Weights of a small mixture-of-experts language model, trained from scratch on English Wikipedia: 32 experts in each of 9 layers, 616M tokens.
Below are experts of layer 6 (counted from 0) of a mixture-of-experts language model. Rows are named router (the router's row for the expert), gate (a neuron's input weights, with its number), up (a neuron's input weights, with its number) and show model dimensions 0-127. Each number is 128 + 32 x the weight over its row's rms, rounded and kept within 0 to 255. Numbers have three digits each.
Before each expert's rows: a language model's description of what the expert responds to. This comes from a sample of Wikipedia text that the model never trained on.

# expert 11
What it handles: Word-initial fragments. First piece of a word split into fragments, usually after a space or prefix, such as ev-idence, gu-itar, der-ive, fer-tility.
router:155115089087125110081121095137099139143123076129059113137149107043169087102083109098116082117139117080105104060116152148084155132121125101193172137137185149076089110143126068174117190106086147140123163117140080155116115098081103123131120123102063184129149134156172114098135135170107149110129161094184167087126075130088173141081117147113100146123158180078143081167156101116101130129111
gate2:168154149098116179107054110072119189125114175132120128097139090111102167111101069170120120118135113150133177103086119108143154147105167085100140090126136101120074127160131095172087144129137085105202141116145132089193113169100145093138104199156133136179140121081144095100087100091080108116167102060197107120092160077155129173131140115112131185111123133133140093081160125095067104161146
up2:144176069119123123104160158121195078151138139082141096119203156140182081088095162080101132087131140100145128149053172145127111151170124134073100150133084117168138136097097097121161106092149127137060123194127139143096165061133109118085109132139155154142158133082123100125090091140125162093173178199125087167143090125192161076153114100106135106129175142116113120153125146170164151129172
gate3:126111125131191166095107122099126099103140082087114168144123168095133178102157159138127097090146138119167180187078109095078149159060174139143180062106104110106078097137205097113144143167124102137142123120104145104157143138129133155176181066087082112153121144138178097077142133132138147132112211137162126154097093126103089167128158159127103183101163121045092145139105127166120115088131
up3:186139101145168143121150075130161130079170117134147083088148161108121097118192155174054145148139165162135146091188116141119146124151126132109094158186131045156140164190070164202110081153198135101063137161114108085105119121208129141133084140140106122116160157151090153142152133098081118152161160140117105149104146107112168173115102119131134179129146120069142143158131129114118173176114
gate4:081157141124134122093167132169104101073076132135086118065098167169194138140184108125104149112148161086056146103141077100067166105121082131119152152118202068127116080120096096102079159109098132142084115143145134179111179135091127174114151181118163158120127175106148109104136141111116156095190095115167121129121168147147067112183148117096130141135136161065118097173123121139086142112183
up4:156113155136176161147155122104122118136060131124102143076097175187094123140118133173177118077175149135141123063142078193118139113114138156133156146101093119107190118116133174143138152121121158126188116147055080120163124176170117175061128110108113146138154069083115116107183168110103137130135122107181138145136098085129124166123145071185167105093125188150082136148108154097142140213158
gate5:189163097126056129084060124143157110136152136114081173183158161093129115178161179143140102090127102118184155134097180095152083046040146146180173142104131158115139108138178118110144119126124106102156110127102086093116119153120165136110155118118139167097162117177155165156097143152137118127112151162109072131138190079130117116156114108111096132167102094084138080160099066105110168084159
up5:105140120118174121120116133149139113100131059124115133103150136074155094191137132180135072095084155135175138139128139143148143143128120131213172059154129134115095182128175115172146127139124141131119209139157112152165172139113147134093186116122161119127161157134111109133114128099167164082162148141159161173145084128100149067183083175081109098128146127014148085129160137116145151061091
gate6:107149143111115098076118132175065099113153190108178181113168189116153128130135195130211137146105115114159070163207123144079165151129174094168136170130098149077136078175137124101146096119134112137096122152141118116088094105146094136177116106117086120147123099147127121161112111193149210142107110157170067155177142149101118121147142092118088129098145090083176093146132110183122108115113
up6:070102164088139096136165156152141087128170170147075128136159126177234159127127137148175137175141161143145104171120165104145166187163175136132141129088115153162132131145131054129114122108106108111109082100179082163085102116158066152075219185121117165137149123133149097107123149102144133132144081098165121101164137124115075092106156141096112144119134210112119098165160137132092103090116
gate7:092102136145149097104095132166193169127152126067057149099091144122113158127134124113101110107119120066199143119124087092109103125114033140147132190097126072169102128220112097129085061173111189141086075136099138152140139143087133123174123115164129147092134109143079157085122170148131153095165148136122106169115122142120143118076117096137113173144149114136179133119144090108163172155069
up7:093117132161110131166114117158136141179114095194193102100166134106164143144139106129160143108122131098098131148065133072158115103132212126106196119155121125185154138120142110155135164117105084135130170141071125144164115103097119104112166146096117107081141109041157061095112135123098084153110107141142161140156137033150094109163093158112199052175132084091120126065135116122135153114132
gate8:138048126116162145141121076141126107155164095177098114129153151087170144119073170105110129106103109120141133109126161148157139098166137147187115066164165156150122110096149114116094187136111155097110118146112152206119100130034141088201113080071114175057123162191147136078131133141105134045125154143132139163140136137160171150126146097123087124104142129093167119135174119169089142089093
up8:091094138082112085097134088134108134137120134087155111090143149073137133064068180116182062124145126117163148142145105118160143100188171145171159109126147163088114123112134090086106179115137154122164132092085118175078132178085141099134121117140131153085099165164130105104106136080119198070057164119147114111193061134107108106098081129106080115073137147136138152130144065147125157065134
gate9:103143068151167116149120105105193112156083139137132149115155164144175093137179118136171145108137194094164170088124151114107126150073139126155121182102111068113145064131181175113135148157095097064156188190061164108132105170142145128108098121139139122096144118146185112152166090124148114136060107172157131155094178137151175139115141149113058163109143142073146116177148083152151079137127
up9:155110127132156159156117091127083095148125154087116130135088113145115126167166173056100137118097144152120157135182076164139101150198135099140133123121132196140116138105114108155079128144050170060100098078150146120123104145127092116172106063195153125151128106123140089114135170167175103111130102193077072070122133047101149098159142127137139171088161143185108116145102191150144141112149
gate10:149124065099154106133111143176176142142129095096163092148162165096142116066162152070155121135112102128189103144172121127112160098111112147207122142134172166122089194157110125146151185176106109126117088120139067163153134144167099168132090139121129161103179108143137111144127114079117095129080105068109119156107104153144142153134086206073087089061201161168147113107147103160122109160166
up10:088135115069137138117118138164132141096120086108196178170102098171130176107154121109128096110165118177181072101205120173144103154150188127115110066146173116147131116133167096107079077169114135097115050125139135104106105146121139065123131160146137062088113126140130116121157173151129127112190166149117100126129137082112061169145148109125152148158120118068120071114139125105032140106153
gate11:155163167210108132117113094120124074162100171141133075073113107161090027124158138116086115169099116148134077165134149107108124068099096165197139124156152161084106140118119166133131174109139158109164105178121157151103113152088147102119184103129142154115084117104088113118149101138061155111120142167094143103103155166092202088125143125141130168126204162167096100091137086153115093151137
up11:095123142145137146105111108103130093135120161149132071115162106217135102168127150087102103167151122116077085129155128152117103085159100162163154139095114143113063099108150178108176203105078101116108147175104084113174155063119091085118155160069143149085167078164100087087109152128155162145154136123176174109183149131087157112069117097152146132116101118097131130088146168065169082150123
gate12:129147089105142072146117101102141099115146127123101150208099113083141144132154151114112099138139169094178108099146174089098125116162192146112082097171067177112121163160172157162150140115042164131160105084173141137138120097127153101086128092058155141114158160106097169062171153091144116140156141096195134167092109100111097146149147123140138130067081161145077102123144106120114149048100
up12:112135110173166149121059130128095125071109092109108136159122127087111143092077139129123074219152107098100106156148123109080190126171168097140125099134091119128159081147180111082157126143160127166122164120100153112154112090145155130113108126157195125098151151149082126064164199117132167119096141155140216090078120114097085137096179158089107113138089172120104132142129168143097200110165
gate13:063132090094127164084117084100175112182110059097099101111186186089116168113133126134160148133071081144130149169154102119123138148118119122134193119092188183171150095144107127091125146139125094166159186066172073118131146122073144150143106089096116116130109125159162161080210111163142160163196162123166139131172122101111116112157069145168100123121141143111097093144163125147158133095107
up13:150178166156138167181145156146172103172123078125090098137155088113122175166149148193167140093115108149145147126074105114125075132120130162171137107118188180175115124138093107108111228083136147149180096156128104128125091049143119147087144063103104127098135163123113138105138098135186184106124135137106139201127147152106121083131149149165166146108131184066083112121130096156084091138146
gate14:117111159183129151080083171111134122182100064135163102141124200189100116118108164150051151101111123096120142093057092137176128116104104101100091093127102107123113174083156124163117130088087195127146183172114117160145119117090103049132146132080133152187086148119168154154177119123177176078118135133110147083156097113118102132110174124135118177115126130162079154139165086142084141129148
up14:130125155153129147117091107137166096092144133132161165136147129150090145127156103164147160163155126158159148094105155141144087141113071161161158082138158141111110174128130163078074161238080106153112125140119131132189114142166138163095136163178119176137129074102146116114129154105114189161127117208138116107134146133154043110189077099082045094112133182087156125112106126143151140077162
gate15:089151141102094130089068154160073074154134086170151115171166122134118131157111098138143106088179112162081167150120161149103087102097190147160223159109123141121174164146140138142099138118133132072191109130099077171144155117073140123123101116120153090165121175098157111150133148140127132143117122133038108111086161180130132081153138051127107133145080175106109132060123131152151067130145
up15:136108078174171153128132124133073146117163099089141112100078094119131120079164137135166120140078131139113109094154137095088150157183106100139129131156097047071128105156129128090076111124169117123213156138142157134129143110160099141090170116131131088100147140063204073171081164178091150113120057104134148098153049148165128106123120111089133117064124126142094094096116174109107089139092
gate16:147140167178125182112163181165121140103169076091071172131103112129174180139119158060133126126095084126119165154103126197090103124118136139138064087138175154140167102135101072138096100134168191101147144140098152110099129122177189147168090117129136086108152177093150161110143068161124146137150129085158225115098094101125169085122127130139142119103139168095117156124089148060100130110145
up16:146122107136110145138116111126118177163122158095168091165159182159152070122103095115103160165106091111105137093145143127147129097180102086168172145179081102106099131092104069178170148122097153163164158138105133130105086122127123140120150160107142130106166132165123163093214119174113147158076144070103060141088090117193136080174117152110124181088127121172122159141121186130092030136132
gate17:116116152108118151111130161138115151150067115144146082086184128095179076116096173130188155176091126108173133058211152086159157093113109162178180104140152149127082143110117113154059131121166138104150112133163116188204118151103090085132117136112157124103149188139158176090150128174131110149156139144117119125149130141085120107096130110125136083171165141090124129189114221155092110109114
up17:117131154128107121040146139125131099113201167122127143149135069144138137116049126089142146171143161175168195125181118144142131117041110102121162115109146075146132129108084074149139121140164165116125136135076081127146081073130087074172120137073099129096095135153124133140176099133159088097173143114102082082158149132152088154120144108151086080174184130147166119116158139094101137099064
gate18:179158115143126077117110164139179139071154163121156144111110117107163135103089168110109092116138214121128118156121156141163097158144164115143156180105165177134091140079146138198165100107127151103044100139116091119096092174086143128077166166154086169146169114149146098166175096156111144145130118110171171073143121130148115142131057110147145099103155127119165127143142093114081061135217
up18:193163135124167207135183166131126117126082166111108152126127141107092135099116130189148165103133134114104083123146131070095116113067101149149113119145152124111140088124129116178094131118117179195106154145090145129146156191116114101122137061129141139102160162162140135162125188052119061169135088129163089164170106047143080114126144140085154169182154165172087108086170132170117128122130

# expert 27
What it handles: At/am/ma syllables. Mid-word syllables like at, am, et, ma, ka in names and words, plus some CJK byte pieces; e.g. Chattanooga, fatalities, disambiguation, Gillette.
router:106152156117117059109081126094105122109183067157139093163159119106166121124081112132116106088087164128132127124144200169126184111125180083169128156120111119135098089100129141171135206083156163163116154126108110195092098103114114155154119068111082168143153150168097131104072150112094178096125172116143182081122090124101138070142089115132051106176086131105162152105161126135121132074146
gate0:163130140115120134086134125168135151154104141118159169072098099112122094125140104142114199124124146103173092146131129079098174143112142178063161221126093168116124087143180184152104099136153221115164121113168134077132097100147081091100152143082055101093126164135128131146104186144147114106108148139140099163090144073146134137138074106129111125180156156162165112151148044096165131112144
up0:161141174148086098134130117133122122155121078088153117055120075164127111130111131152096182070106187091168118132159099116147177159094139134085141198122149134131145108114148103157135077092158198150126175096171121167131120137154154104039201118085117113041130145159127131132166137101148084164153156147151109172092164124121150116119124138163177097125146126117181172162191108126170122077119
gate1:094166129116145099089148098128120153162180077221062143153122128099153137160074089115160113085122142129093075158094143136121141167095140139160118133125145126096169155093057156117183133130174115167086110123152182152122197120135171128126211134134118143152139196162076074123133155104115149121134153041154112098100144145129156098067117149167109136112112125101139150092133136072106099094167
up1:074085096134104176162116167092109127133113100131170115121120202126107173172088137107104133176090089090114131138204077089114158089140134092117103127200072173175086126101090175102059137118100106106110158146125091141166164132118125119099098139158154141146139103138106110128081123080164119097084175196105168167119080134206086173134122128146094109160123112099110116118106094132105176097162
gate2:086102114120118073123155184108158070147134121181169083140093152131115092144107116145088139084175055150113100127139146191070171103112065096084172139156179103102134104119169136143118159121104119129177152105084113107142100180104121124119148120140162099081116113123149141079056123118107106098079193144151113108187161144135146108145149183134165144092073154146135117160123216155105096086145
up2:074096187155139122154105128155135143095131111126174115168123120192173088137146094146126145151079165132143122131186146133112101110138181168156111207198115102088149115077152138151220076093155178138142135117121141181083154123149053132115202087115104164114158137113152119183094148121100113077117134114114101136108195105083156145122158123176131104162102131147142122140118146112094125199091
gate3:141103129097171156119141106116175081118227107125071096090162039081114103109105147115131111103136115107143070128178165188104164124094093094119152106097123160172151163132108128111137132134116112107082142135159131189130051131126126127118137098196189146105105186072143087156132133155112119139180112143123185113104112130114107143164130041110100120113108120100114100098179057137106105150121
up3:139138063095172115169098145144115144130129153102107126103134115065190191100085104119126100169119145134123107111125102126155143168220129175113078174141138198111120105119089080143099108127088158061157117120131080088101052141125089141097146149139152123132100106172090118125084079132166091130104114110087167145083095148094151102138165126169101124120080139140102172100043128098161065134130
gate4:120143127124124115194083108103096058159142182107068090095116159122127148157138171110119122075096131128174159091086045121114165150094148075067157100098159168124092135124128127138122103114119206116204134116148142083142159120084138106082132140117134169119154160092112163135141159146088137182115124092154194162113082107124145115143120176163135133146089124123119116059156042154084140093143
up4:151151091138109168121089156177118098112139199137067096131091114147157175133097098069166122111107127145142150158138102122087119142153122101076173145129129138112089122111131163159171098149193154093163095086062078113118163201120143212160088112150120098138159094113176141063112152151140078143115045121156143107071143187178120168110111101118117150101130115114084085120115170119154119155125
gate5:100137095113145133148094166134096090089154156137072118139132140069094156173113142155122145095144139087136115180103172149037179101105103117115080141104133121091116105107129183139161166128194110140142106110135126100174117153103157092176100127116120143177128130110073097131114185112061202128180124108196105092088099133131158092156093079127113223130075139134183115152116127140091131098099
up5:160121110200106094179088139060112160117131138136117085121126088119107164174082095138123100164126166146149162101134148149145192098117111146068153116140065100157141124148126120156113107154121130138074198126079140104158132150133097134106134134106103135125070149117134146089111199151134177112077137127141100047107114075073163141139163115146136167098082121130077171146137126056192174066100
gate6:144139076133138161112117160058122065153113147194145109202145102173103063138081137126156129103042198077087085101098082162149132088113113095147104133201118103141110094192134098107130169123147117093151176131169102131129075146075123153122156112078131101134160092116109145098084139153132120151172100127099115061114153144187124114142092123150167138127099096116118110160139177156094137123107
up6:153111063110100096195079124187132190131119102095101111110177148123087093104124093118140120146151090164115116141190139139124121125187147142140151160098073111111173143107118163074105094133109147157100031129074193046139105128150103104126113080108103193116146122083142132132162194134119113138110093115152085115148160110060136167123119104100152069135124127070118079138131171152145120118131
gate7:116165193151146147142085139128158130158121111120081100133103161061127067116171115084162119127137149132158166238153107133098177137126119119127099139085127092131156110112089088197120089100148126148149136112121135147149069081119085112162136096080154165101159202083111120086127162068097135125123154108134129114154226125110095121090139131127150142075145138115102130146047187102127121169142
up7:169102136093135123110106093157096165183208117135119120157157152153068102129155105143141130094087162068149150194155194144171123183103128169089060123125131152083133100162156134184176140116086093157176115133127136152171171163131109096117158076154096113130127110168111126168149061130178141096105096116134099141137135181120098099160068121106188148098097078142109124153143166176171132156113
gate8:097125143089191083086145166124176121159108082131193095134090100174119181111059168122092124117122120118101137099127155112090158099089070114180097176149179070152131151115151107121109146139114181125141158101079101123060124108111156140145125090073157109135105126167132130175126134120131121132190150146168124121171114134100132109190134113185138191161087147065129104095129100141200143129198
up8:094231150096092182139145182191162170108114109118179130167083094069102064149149068108155117147131131107109146120148096096131082166147143137145155094183083133146117113158132096142153145073128144165141138177109162125068132113127113116143125124142126122103127093169166135142138135081208146097108102085089162183049115146116131132133122090142123141163171140167112122159133066157068137133091
gate9:162104154101109099157130125112116134105132094094119111142217172126151120097123200087163110074067075139138109115137114134148121146114176117114117159067080168165111120101098143158108168086132112107201151211089098150116121106103100089143115070126091146184146115161146117105124090094137136092133143113144186092144151084198137103150111071120145164122126109068104137103119181161133187144069
up9:125154149136102157090155137119105114127182101151163123065115130155043134099093094143112166218125108129132139115088116114114208137116063115127143050083115091149163100118181151138155065108127167136046127125086122121126194083164128141117161105136098118128185157070107156164123151098120145166099124192096079097057149122106143124122123135098138094136109116101154131138138083116072153130144
gate10:108128066097074104116189163117126139092167103122210086106171126075167169117117162067183109081132108098119188187159104172137102181135119152156106126135138178178075098110156095144109139160088145112145139157121086140145107156161156093144151063227126153065164099143094128087096140127157121095134149093114126149135096166085151126095126159139090116125130118159164120095156162156124125110151
up10:144133125119131062130108157080106173038116199109101140159113162102148161101130193119138086135130128061139185147106104098126133129155144131114103131125156069138126122116183108157076137140138111112202140149088172166140126108199097142148127083157086134081106143142079096184071195133115186113133126148084159106144104091123107127132123092155121117146096166070139094103134149172114057165135
gate11:118117194128119172051080135154181131141090189148171125091097113173121125088116119160151067139142169095137104126161107130116192134100120135125139138097128097153078132169119185147086128124123166171077137148109172186127113170109114156101129130086138163120120140162163105193084082151094195116184141148173119131107069094139120101109106123094168146125115108060139101170186186151164141100105
up11:118152070133132127187093140099080158139151124136095149165148110102101099121138083160141068138126091135101070159091148137048105064103130177073080122159146099083175186131203102099163131120146108125158127071106150104093102114159097105147063173154125098131087099119167138135062058124153088168084109099111171160143173159135132096123162112159149098140184101139131128100106125153138130123168
gate12:136082130168068097102110099050150180092114116124155155112141131121192109160105100152129103112117105164153158112124152108112145093107131077061162134099126134144134181140158153173133098146138127188132090088163126099079170126041166189151097125162090080186140112117151101089118149140110116208127201133104139076107090097152138096126205124124117110117110083143175114132127153134160114092160
up12:141150069126106103132149128133141100096181133136128086156183106136154106165143122107162102099150132105146127159106187153106150151079143184107140167126121141061097127115154125172113218130144088182153145175070092136148139130092152120108141067151106153119111083097102117152121137143191165152136187186160188127119101133112148069129164115123162133168042091163158135114104112139124126068211
gate13:143147144096097074089151080098078182119129084090110144101192076141160073184120095156092150084083126138083140104122104128125075171141129096110104166149096152103068111158144110171115086120124145126209167159155130184143167111117097155142157123141084125088138167113119111162120086119161148142156143099176125128136131165187187122102158160109131157188119110095146094179161096106146106051102
up13:142137168151120140084128113105115140168137133103086136134101134133160138137117136178128201124106097127120099108145140130141133127129120095195143141119136186189131121184147201172116153144076176125082175137180179140117131194107124163146151150168106102064085153113120128106126121126133175060151174108128120140123196125140178175135097115124145091164077110041136123131143094099088089037079
gate14:206152134154163149107176113163105073147102133071121108160103161110116110135123095133169143075100161133172097090106126111136155119162114153103166142166142150151163160140099183114094102109131115121091107059145095113098152202119132104160174084122113095075199094090176200146129130107118108125108163145122139095145130127112174140151155111168126096140091149086131081081136148164043127175199
up14:084068152112102138183094141124115159107100121168150161130138094137133132098083159105139100148175066127095156114136092167099110136085116092134099131088166126143058116118187117096116147146094115170178101181131143147198116090100111160113076171125133136142133159147161110164117107177142125160182147149150135082107078139144094150111046174117109162126166135157111182182122156116195131164039
gate15:166125152140117114136140070083114083185205123133082129152187166121137069146122019123080133136173138141147113071118174176072152130133171070126158087085097129067132129155169163171137106140072184139084097101118164128096122136142098117128144119138132100149103149084145137113071139215137099120090137120163113130123076152091106148112129170106107143129121083124131131121106136138090180097131
up15:176096139127142095108117146217102100222151123086147168171145136098091119137124203125082170146083166143085103152168151166100085088144046131154153121155138143108112139113127125112105088152076151121121130072135135118149124139117171140172122109107107113128142115177106188110100163161085127136110123092142125096165181176079178224153147112098085139153128134119147095114182085128127136116148
gate16:117193127097124077122171059098124198123096101094147082113100154079181114054079163144166132104125146125105104073096137102090109106128138105134106090106164043145137170177124102086155139176153140138110132162155111103096171129125207100151138065159114163155150130087171120122140101124172112132198149147092118165109112086089147121093147064098112160147115162111132144135167086122131160143145
up16:101119118096233143124196183129113120117092082115082133156104108104085142162116146144143065167128180102114131130133154111140180094161165119110174147102087166142093093186082142084140124104091148214105115064084118101108183100127083100159145131095114080174106144154084139146110155062129101124085147111158160170105140136110170172145153149105117146135137143134166124163122171090133087124168

# expert 29
What it handles: Mid-word consonant syllables. Mid-word pieces like ig, ol, ug, ill inside longer words, such as Imm-ig-ration, surve-ill-ance, plus common first names like David, Richard.
router:136171106103103110120143110146099132176168110201124134127064162132137114084091057111154090133095117124138142120154101129147159157117115106108203187116140178100053049106137156146137157083162108150078171136140123123111084136150087147192061061138113162124148129132159111150148170123088111137106165126165160099132097117126107100082127131117108162150060133093104064127187162156082160144147
gate1:094173115162157070116099069147186170106155101140089137118147131146097167128215128117111185144120086152143071181105059140097149119141176128087131160122089147115148106157121151115106103132229102105096136109087134169119088060100121122115157132111055128104098164152057064102108113146137135107126121120131113095171138106142098173116117105172110118136181132093104128159137150133187164155156
up1:120090099128146093137169124122102089185152113138104110126100122093099141112083141103173083082134092138124097130131194099161077093120082164109109089149158120159174169101107091121108112162210161130080158085107155135150140140102064105152109121103116094181092126156145113147148120140120086168112204141068163105141156176150051088087152161085123184104151133173064176159137128138096157115127
gate2:127083114086164123130121089172160113102168105089159056152142106122125052139111170100143163116140096113149080085205098150191165144155165107164172089169097099106144164069139124128146129125120094137113045145100099108140091109147091137130116194117099172101151182123181118142124107147128145126095123142141122104178095173131169087138132169121087167210132171097112087105126066148112138117136
up2:149082097120113132144121102201091093074159118077131065141130100119125099163109118105087178121114121104146116156155077188187161145147128140137127086210091111108137141101078096133160094152119134137147000134090100104176094100132093142154108135202109161067122157086149122131112124095128088112105126125167127124182132130135121076094121168114099132193151145139148086144127110142136127072154
gate3:099209145131090130143105158133128108171149141152109060150172154188132101108141165106124061120072112157101144133142188173125152146072089128112142133093101113152177117108073134111076082109169096138122058155145122114133144123134140141167069125207093141106177135130085155137168193110150074129080195075119132131090099078150135098097084122142125128120194114121161117100114123127083115147129
up3:089137111127134099133087152148107132096149125159117128141151163154172131084158118137161138149062089117168153085078154130095116079095114116119118158098168118107146166073166121137108131160132077102114065124097146109148105133101119096103126107139178158169174128147096054111188152165192194099090134113089114131176120136145052127091097134184123208136033092101111091120089161124152115125158
gate4:107142136130093142123128164157169156172097197120092089125117091092130129093141080086196084131125138119146154152154127084151112125124113081101146162143126152145109114092101188122136161113119109228092176192133113141078055206188109127117107152129103153088142168153140160112160117143054108120105090135113122098114105114152086060128128164099100151141113169126174104091155173135171157151081
up4:110095131089156190198116163150174165138138090171117159115164104096140148141132196158045130118134147110105158129122161122116071109174148108077095131173109081100096092138157091135131098143129151168143095172135126128149118161102106122162135082142079134077178187113136161163114168106072164119117126208144119123152109150158139144169134152102101080136115084110124178100200142067079134112085
gate5:176190154081141083068065094106100087097134111122144116152146108149179083116154149151114158121097120099151109087105087077166159168154182090117180136083084169150131115097178082147074097101100111099095109070117131109164125137118123129129125132142085087090117180138132112196146131085113159148115167156124067112158146110085117150091164112117124093121069049138115100113146100119115182185137
up5:147193128132121120103149139099128098090189130152099107153182062087168119084175159133090184055115175117101136160102095092181145125158148117167113094130160162118109142106142109121136178169173126133118095153114171145152144096125054140096086081148134110036138145144132094125108113088150098069139150133082091132154128138073074088118099140142134149116072076153154130106064131155098119148172
gate6:090136154108131081154154114162072127122095112111080087098122160167206031121160105097119105105148144198187111087075107117127152107108135152125157158096128134113106157125154109172103113116200139164132142085130082074148146173137109145115151111139105065087153117177070141056189105143162129139097154163170156121162113100057164146105125111149158093132154134165081087128139119125151110142123
up6:155145084146106079178150073075091083169109114108177105139100148159201133148118153155167113159154135159098116128102119155144126131190156146122172142111121093110135170127152126177125214174163153114098126100147078086132143155117093145169166143173142115169126117205060121112184131153134189119144152164142126114110152102133192103115188111077143128119158110116186107127062119147127091080099
gate7:102139127193162091178105188155135101103118145143136161091138133155089181158096147105072144107085118113160181114076172090131113155113132105157186137117145151130122108112124145139121072109195115148158162155123107135113124152190076169172130126179132164140079139112162166105103139157132135167091170180152119066168087185128061131062131090162149141110107177070111094076121125079130143132159
up7:121125124140161107090115151081085160049097100102097183087147197092169167120093107105145193159119157141119140094145117145133190112129128160086108111146164129095128057126117123153113142158097115121084107184166143098132187115098138184098213134149104198121156067109133183140082140137092074128089128189125121136120083144114139188130137126133120108157148128127124104123145185100098111117191
gate8:152119181112114156123082065124142126113174111154135146060139096162105135129160139110079089170092103184130167105179099156141194076083127139136168145172097083149106108068142156161139165085148145153147146156133068105103144156133134148172093121079152130090107133093187149080132071116104130115167165110097150162171080168161104129099146132134076188097063110145104120157144150100082112146076
up8:110157095176149183104122091108109153070125121159131153105086122127101161146142143120117096079148135096140175143106114138161128108133091126106134111110096124177136192178135074138169101123109094079094140117063116172103140118120158136045137105150140106099123120222082118126142110048175089137121098120115136148128159166055097087144089107124129095111101092115210145116110074109060179101147
gate9:110142172084129122103109162165234114113176114121076103149133133096115102121160153132090138086152145135155180129191127124040133104109191112121083117122158125145111109123077141143147121166121128128145096117104082200095103142135137111136134113127177097127161162152146122154142118119117117153140164150226143124129065100145071116165131108150104178177146128191070131104141090205186141121103
up9:139143106137136100099110158135165119127171095132110137121101122124159128147155144120141158138164165185105157120195084143128177092090163112166179126158126117120124091145076143124165126147156144123158151125115103115094134224172145149106088135086153064125083177156162090125189142128146079174107131148161105117131166150075105103105117110158130138204116044119063084161106103134215189107106
gate10:168207056196160118110111088141115153142146085066200147124122167090100103037122120091140101134115135171169168128118109179154149159098136154085165131159164113106147094091113134129112128102096059095132110112117110115078145135088082172167125137129092167104110160172140130110148129144107170148159069102132150156093176128163083088088151152096198094071129131117152115137123140164106146123108
up10:132126067127137148147153154111166117136195194106153116089130161160100134195147142129098185148083135210091108173211170150026154090121117097173085128113147154115130135132155087155166090098152098197145160166103150145173118121077151115139129124101157131118098109154139118121137090092095143121116110138119094102150126100121175114102144054120107127147115149187156188099124138111077141093132
gate11:164191149145124139117115126122133145108188089147133129129153172176109153091096109134130051149078162134076155154167083127189114124086139114144090156144115136165122070129121165160105164078097064142132153076168186110104110148152093153127148089099133166028097166141121124141117093107074074118166106128131131125162063094209124096111186116105132142181113102139149134151158136116094151144158
up11:122075077099171114151196124180150090150129145109180134180108057110088133170176133134088169086088101134161090099145130102151121097168177127155137129199124102114119156103108099069107125156143145103162057126134106161095093075147122094149136096154118121109134164102132125136087096176162180107100175136082103104091145176096160107116080143210127137156122120124153126110138125127151078123048
gate12:128156090200139108090180086081086127129114107141067139133066068142115109161063135189115150119132084102075098156185144196145132149134126118073131101095106115145130074125137111175103135166155108115139209104132096124178136097111147177162129154141163158127158024157172117097093161134134109153100125069181122122114126105140133079098103101123153140105147119102108123156090142156117097164107
up12:114109162108090047099161125149162132140130151156140140183206151138077098111146098131147081149203096111111088184103065094151134120099138093133058033176128132142166137098145172133126117108118155119151141176127184150117158136079125138117148102185149130145174157096098113128106132119140168114102159066150112141091130090076077109126059118141143120134119125170182194115111112150134155140113
gate13:119150117184167106069095129094152172149193105089134162118102174129140162120073165112086171103114111115129135181142157136137127166160136076083099166102128162150093090132168095090187099116199150112109133062150132127128118157125112051132098139124069117123140120106120084127155111169110113095059152119066153153166061113111089117142115169164124157192119146130203169125178130121110110116114
up13:118110112155139080115118110130088129129104092143111181189133138165149135113110107183106110167134088175094075111165153129148121161164118154063123126145149143166148134144195137074171180097223137170078128126158116086162040178173127125154104132135158100165163134126093122095147132125108099081122140108140165129135110169105074189106118137180115174201154134127103096105175078111094148104131
gate14:110131150115141094210221144153089117128134164168070089113112124161120176149141098142125144106143135169117171125184087114046089128139144113145092086139173115082139116128092141141116122159114114158147133152108120109148139102131147165122124159186123096108152116106153075157111132124080134132105105106192122079120076161171113167143091141224138164193153129142163125188097073092132114106195
up14:112122131131109111106107111130082091162077135079150135095142100115128142178143092095143112111172127138128113095116125079082126128121152173152171136135079105096174152177132176120135099132078116199141067110092133112128082115180083095133114138071072093120092119095217125126145109202142154150173076138128075163121096130080174111121117159103084103059111119124138150100131205063145159147125
gate15:129127114154132120070180094116117120070143119129106148179100193100117147081169063132187073109136096149117154114150119106138066122168057140094118110126206148147089070123133197167159118143159106174130168184122213082143076179152100196129105110095096150129115113186121105130122120124179135085101148118107125119131154149155139118171115134083155135111074130122136121174088141101128131153119
up15:108092121113131149186194211102161093179139166144159129116152124151086186107093121128109125144113150074149129152145126156149146121158104129229193090113110101170147165206148154062105170101086198136116129135126085140132097086136141114160146176120115108136155096119170126156184105128156108134121113098122173126205140111169117163151107115111175105109122117122080154103142119126072136183150
gate16:178153080127170128109152213168084145152160177156089156069098151125152111178150105141138169123134087116137102172147095114129175075098094118153144112135133157125098165142097174132149131126111118100150096137106111175129081088117132132150122111125116129144113182129161088089162201144124104200120169142153135096100089169088092116126189156138172136168121083124118034181148122139163198110087
up16:110118159123118126080149126113126161176192178134155151113086177085113136094108108104143071173133102171102128179131131160132155164055177121115124173112172166134131111152169097129109098103163123139099120188081096160097149085146145065137133113144081152078081172091094138161115166088112092118096105126146074096088096151119101174121159188125181141110121093102118074121106040115129150148172
gate17:131154093083134062118106176111143181110186136069115115158180112119095127149122114038123103152153168139153122138162101097111126115088177174130125123163134104109074092104147081097161125057164166146098099112112161091175112078147123077146136112100147097127157160162099117166163127163117123116162069151099143144115074131141177160050189135118121178139099102128173141109178130188141111174118
up17:166143128121118106088081139071119137119104157152089092100120125106146081104148155119079164202114065159194178137138088162126149129099080111136128119118090126179117089090255195105137070128148115161109149103125123111128152159149100129095123168097163165190111139155150095094142154140144168152138091148086103131162171159158082164161121113100121166116101180199140152145107103141116137127127